Below are experts of layer 3 (counted from 0) of a mixture-of-experts language model. Rows are named router (the router's row for the expert), up (a neuron's input weights, with its number), down (a neuron's output weights, with its number) and show model dimensions 256-319. Each number is 128 + 32 x the weight over its row's rms, rounded and kept within 0 to 255. Numbers have three digits each.
After each expert's rows: a language model's description of what the expert responds to. This comes from a sample of Wikipedia text that the model never trained on.

# expert 34
router:099130096178194152151162166130099189171116150120114039130137151116119131123117099103144072196116138169161173138126174107176138173107125146142172100107154102083133101105124143108165087125106159
up0:133166151110120136139067114111123153064086042122113101138110193134145110122123134101177105138083034189093108078015115173165111118148140110140125058092131159188109088054158161161157135094157156
down0:121242115116162157158134089102060091170066080177106134111137160174157132143098134148085165073120130119163148168173141142110144100104144110116127109175153143120125124114105122105103129121148170
Table pipes and headers

# expert 60
router:104096155196159102196137141169137114139158133107096115155140185120081099189147061126151128132071052110157134117093124116148107134140120176109152149164144096111162087129137128105163135133173146
up0:203113146170099071082166091174202047098155159095090163156148127108112170122100050112149135082115106122185091107146197120151175070123118127129156145187167039076152061143112144152140139125108066
down0:140119177119076077086117039145139067126113107198153147159089147120168143140131096141082119182121116128073143105167140109162120164126117176158106193111151108154125115136150090121097085176134131
Colons and list punctuation

# expert 15
router:102117078146132119240161182089118109169118170118087136130122148127145118115110116092095081197107090125130078135128128094113132149149156131140144164158153114106138168109176115067134144166109137
up0:143141141108179054149112157157087151197040134098099104151074152145159158127113098085174189110078134074118103123113105141162112130101146134133126143080125197130095115167113116088143079141176101
down0:148152164148091162099117118173151195136132115138157118158118126131198143192149088145154084106148178139208192234138106139108098121103122106113125169179121098177142135088140137082112114124115100
Range dashes, separators

# expert 28
router:118156070152112143186109153200124154166153126096101104139130170060141107097102114097116094170124060110151092161160162054132080101180183139074143113126144072136109129135152055124148091145173131
up0:115093015192118133125127171121154143191118109121110116167096131117153140127152165192073095200197127164202120199175149109161105118151149138130113163119145166126103144096096108144091090131068114
down0:111184107114134141151146132109178138150150091116171148104089095124146159112064123116090163099122126176132156163093168179135121169125088060124121161181139078117151126103159172139187112092111179
Coordinating conjunctions

# expert 18
router:116156099139166177139175193121120199176133162114131069169133209138071095149108102156133121146140150094109112130095135151157073128161167151070136111109102150102126087152126108088112151132100076
up0:119157145111216179155132176073102128133077116133178104116117098201173134169111133150090132144166152152255109070113132183078134134160178131083129110105100162136123145162174138201156140142082162
down0:159068169158084144112149134169114146154149158159145086132161053088144144092148118168146166142115182147133110083129159168110155144131087133112167149098148140136106122169109096113160151124157097
Foreign-name consonant pieces

# expert 55
router:119138109193130189173177139118130138117103147122126104115201156129159107145148082113141111138107110066162146102140137085109089137164104123097184193090073142127143143130170110115146118131131130
up0:150116119161160168119114119113121140110116112069154150116122179079127101114154117084139141161111119133158127140101103109145106081102166140089178093113123129096170088135143118154146087164124172
down0:180112148132122111155108172159102136142169104118146100159108127135179125140136137147151140109142116130053108113107120147109107170111174130076121060115141146133066085111132158111135126140120127
Head nouns before of

# expert 2
router:103198082208170134169149097105121171137104099111086109151119118119073137157177092144138122144168145086077163131210135126184137124092117162148116173110109092088120135135148082104145123122077119
up0:139155174128115137093205094115131109177157127152093132188155126126070082145129117114153146149115106085083142110128099159116130093093135112097066141108109096109120069103126124119115234152154107
down0:143107147151132168149123146161097181145145153112135091148148187122089109154074095105119096104041071158082144106163180136116123128149158180086088054221051130085134098107126094124150171119108099
Year prefixes, death verbs

# expert 5
router:055091118167148201117118142181176194130141137131158104173180146142152075118145079115151114142111098105110141136116170077173114127137118159088165169127120125117077178155170147082127141139144170
up0:149109192175111110152190146146145139098128124146189122173165145117089076120106108155119112126119130170137169202197121148094163123133111114138108124133157108096121155102160157104146089122128123
down0:100112136122122155096114092168116166120151164140172115164060067159119103114130139142162112157115151145109138123120161106162099147088104138166133128187107151181148156162086138130086116134149112
Digits in numbers

# expert 54
router:160136130142099185145206185090195154160169186151103127128149102133133128171121087200083134135101053128128149138131120062112084062123141127147149138070130120142131138156130110061115139125141123
up0:130106155128082121056140102121125136134125134148149122133128137184098130125126128119124163127175137132100160157107157149092143031151120111113082091105155182140120148164146162085096124131084142
down0:157158111091079072132117109176132144120085136108126114179093126133110130134102130149118130101113136151193100201139151109094151063109091181126103185130129095184212107140125066128140123138169172
Capital-letter abbreviations

# expert 11
router:100129097148124217169168179152109184138130167177083124134152190140081068181163130156164107188080136076160138136108161092151093145144135123090154134106163128114161124158132105117133136133116129
up0:183166163153125099121149100124195158164147107185120157118106154109116092072164121137132131156148156082135129088105100102190118128125179073124057106149138126054160087140081080180105144152189032
down0:084091130148081148129120020142098049089094134109086147132073083144072112163140118125154177113127102085163132153176078144137156142133174118119087090110121157144195153109156104108175150113071099
Mid-word name pieces

# expert 8
router:115080138173182134145135131128100150186179120153089044195163169117121109160125096086110110149116100097106156152121167138143100142130132135179123136117140067135087128113124087086160124131125173
up0:124156118148000141144134186139131122055147112111122151201105091150173093040090102134171115116213111095188096141115188139195149062097162122102129113115125112123101132141118081126148126117125129
down0:097089167148131108161163059136116093066204132142139091113118076083155106116160123134179099119125093124099137164170086201149141175131105108127041097164129096148127087165107161135148116106191085
List and heading markup

# expert 47
router:110130087128154113160178137163110129161116125113132097140161134169128142157162087117119058153088053140160164153150131095144089121118134183116141183174134110089117101163139102089173153122091110
up0:134199105136102170107119126133145146137145081163115126124062177107124114119093125129123098119171140133128166095132075178165104103174051110121090119084176196144127138093119110125138184137074194
down0:166198090092144143136144194087078186093165175176144118144137154118122160146163081141135136145124189143119093070189061125118120151097084084087103125121138129092118147109175104160111102131124137
Naming and linking words

# expert 23
router:087114106131151173153152185138126176154168189082073085101133122143048105106164101148130122143120096129118144159108183081085107110140190162154146146095173144139115151124180107077148152102145116
up0:112127129130102120136114126103089084218176181157143172099106124149133158120106125132125095190138115139079119121126138132096161155133140145159140117064147112151124139163175123131160132113073094
down0:118135123172154105087121146165109123116099169074116125081176129135166101106107117142151111134115146156129103148121139113062143159116156095154139136108136120087168099121140100143088173101132144
Units after numbers

# expert 17
router:135084119144109111160154139197161171121155174155057089145109145073093083115159053196128080150119101099109165148156151126153127091157092126155217166113128085093114131155147123106173112137093121
up0:170143160080093176139128108141185187109143102152161145113143098169090074117109170146073143114117168128147085192143097075133157130139032094150138100121068094136087140153146113112126117136133143
down0:105106098141185111101140119180190099128141131081072124184075111076125122110147100143145129164085094138163141133134116203105118173102061129099163147104134091098143115125137114168137121174149124
Table cell separators

# expert 43
router:090096136173149157172156114130137147132131133162114028157135159113079098114144111104114078153079100131133151137103168118105124146100136130123127119150142164164207136108158097108149138165117100
up0:069112175121110117107137145134138128109134110092138127071107143110106122128117080109086136167120104134077186080091116127143197081141154142108072148156078204160098134144163113116175132103160151
down0:215167107146171155074171127123146137069156085065083160107130108141110094128098105070113123169142159127106100147077148088130116067108122147115101172148123147118110128123093133113136156112078105
Prepositions after nouns

# expert 12
router:159126161167128151158141122157128174132175131102159085094118185160156072142134109189138109134120102090153114112208167101086109137103168105112134098104096061102145150138188100118144115127161126
up23:156116135153142110149140137122152132110199132067164109091108119127152071142120114154116159115120116100102135127146110145137142086113145133155131118106154112090115142132126094145172109135136120
down23:154137180115161144102157198106124135118120082136145123113139151174115121104137102149130119125114085090130149145151104141143146118062092108134130086140135135166081139153126087131177180122129111
Possessive determiners

# expert 31
router:134148123136209161113134160127095153108185176142149108129152151101131127167167133160136137130134102091135183127118157100135068110142171184161147180121118121073108158121177098151099069124111151
up0:135148191123087151153110111111116162124236135213116083087130171094129148149125126136133138106115142119139071110150166098142071136158102158183130157092159134114109151130158130174131185170109117
down0:093076072066166078132159096145104132126119092104155131107153130148174096151137146137165131201130118085093115142105145126116201175087097109120122097109171090096154145088106111199132100054151115
Copula and auxiliaries

# expert 6
router:101132137171146157156139158158129150136156152155088069163139175105062083155183095104146090178104134085106135156132156094178098124130166141156135154107136099109124139158159100082144126168136126
up0:151145144205106172110116150102186135128123132128206120134115097091125140088166165198136110121136158155094138176166140094102112136071165160148108146056100123147081096153143158087160119157129128
down0:098093066117114091128135123095156103116099173076070119071161102125147147100122125130111145065061156194125109105196129094163163099127131110158123117150166120126144136088098122131083094165087162
Names, months, United

# expert 0
router:094132083133094164162119118163145134111124151170136155147150179118118091167142059156141080185090115059194160177171170056172117152111173114130172194157142146096168179151109098084143087149125085
up0:175122134181072127079048142121143132165168064195121161062154124118119086168139112115173130133123098139073152065143131061156164088098142119135143130171085125138135145130129147146104124158107130
down0:139145133125131169111112177097165129173111148082145166098129144133118189174127138111141183122134119147098136092094134131110121144092112056112165104134097124130113134137154134132099143089176111
Proper-name word pieces

# expert 9
router:148111165124133136147132103141104170117170167149145120088149187125139094119084118190108107134100072117136123136205169101106077151110155132113151123102124053113131146139160079115157118135162147
up23:142153144160136146158151064141106114141129159088110135196090130147178131159119144165153138103162113105109158138116143135135123125114156113123157147094098129097141136089087144129130132119123131
down23:134167122055027072127147078098140111111116183097085154180157124155144131112135144159132117201089162119144102109109159137134147074111093122131152106161075114129156119129175113111176156124103144
Possessives and determiners

# expert 40
router:096070156168166172144128165176093221166153165105085087149188173130107118123129112128172158166103151117092081139110134101098080146139132142082173156137155070134121130132163136098126141124101106
up0:170127177121130146159090144186138102118110132085110106132127130091136111124080117061142087167109136124102118197130172139142132104169141053137112076132103105131167166153196116255084109123171156
down0:176105167175107125220126116084092094158159208165135131115174156066158127115147169136150109094148177080203086164137078157131122136151139102117088185159139093135094114132130173189127120107167097
Word-initial prefix fragments

# expert 1
router:113166099105131129159179126136169190177125128097074100118104079093089120126190071109110119127138151110105143111118173116100107146113133155096149192107053095102096150131164131109131152134102153
up0:116097144168107151112108155198185078166179164089145144077096123124132115135231131119136118124115164102125147084110114142077133146130113068130166101171091068162152114071080147074146159137158107
down0:157129148130093207123132153159104110117113092140146057120082151221124106126134165084131126149164206125163124089080126097161114130212158100135151155138077138146072117141088148121105147160075124
Numbers with units

# expert 63
router:084136131165147145179126127170121155120169155117142097100137157139044124086128049139120164124124118133109129149114166118151113125117114165161146171107126133146083113153173126090162144146112139
up0:097119109185133136120107157155126181083170080060173161127141162112118134119142063108137182145076123135091152186151114086083029136123132175142151121079103092128067140194129166136145126184100129
down0:140113099101164159139114124116163089146084146139142187165096090171127115087105156100172162107157112118140130079153133074128156093112120078153160126106127132125106103106098130125106171136122063
Measurements and table numbers

# expert 37
router:044099163178156167142126178146124158124180147117117064081161139143127092143136102147183066156113136103092113126128165064092109161117129144145153191137140065137141114193140123126138152194134151
up0:083137124121123211113192124177127152063129104135100182132143121113060168169123117149153120203095123118126147190135144135112073168098224111126110121105152089151103103112091152149104132158091135
down0:177099122149130131117200158126125099066156090118143160108125085124155104127064177107139060079154058126129145157075173154087087104096093128144099099141163117079096141139115133154125117215144130
Descriptive adjectives

# expert 10
router:085091136129137193156117198169150145190115197167071134149184114052080091119110093129147154158134123091109186194127140129131057175138143153131137150121089123108129145110143137096117154142095124
up0:156103126122105164107144136173167165162142119163124147135116210133097132185141112208130183137140080059148144067106098151110085229160119076118159141130155170161194119161106144135142179202112132
down0:176111161123164135131153164090058094188227104138153132126136158103116083119113154140105097109132137118124079097168232099027154133097131135137167120184132162166159119125134096125185154112090154
Plural noun endings

# expert 51
router:104109161124203151139116151137108141200177208154124115166156175117104105089126117138147098153162129092177130141112138138130071112143174154098148183161132114140176131142166095068096154151153113
up0:090116115109182158133105113129133139166113142154105119130133129083088074078073133095132079119168098075121105098096133165080097141141130147096144122179150081106121168031169102140133119160113080
down0:115148114161107083154158129126181152179144149148113111152156125072097130104146190086102122143140125147099135149131111161119134137169168102105135147134153100093106092163195113123110116137154106
Verb-initial pieces in narrative

# expert 49
router:125124148159129167116194155109086147121152152120104103125149151134111099153176082147141100213157084048170229185091181106109107155209133114116158194134080155154150159164142158088132116123112115
up0:162106144136142134117134176134125161141092116121000103147132115126158131146172080150128154093161133113159102135092128145128119132172141170147122164174143133096139140172172129092101183110073155
down0:132157173138090154137094189158149125133121127140126127154124060143135175229103120139128078143075140099175133070070106099115106129215152138141111154114144113152140136132134076156089177106126171
Action and process nouns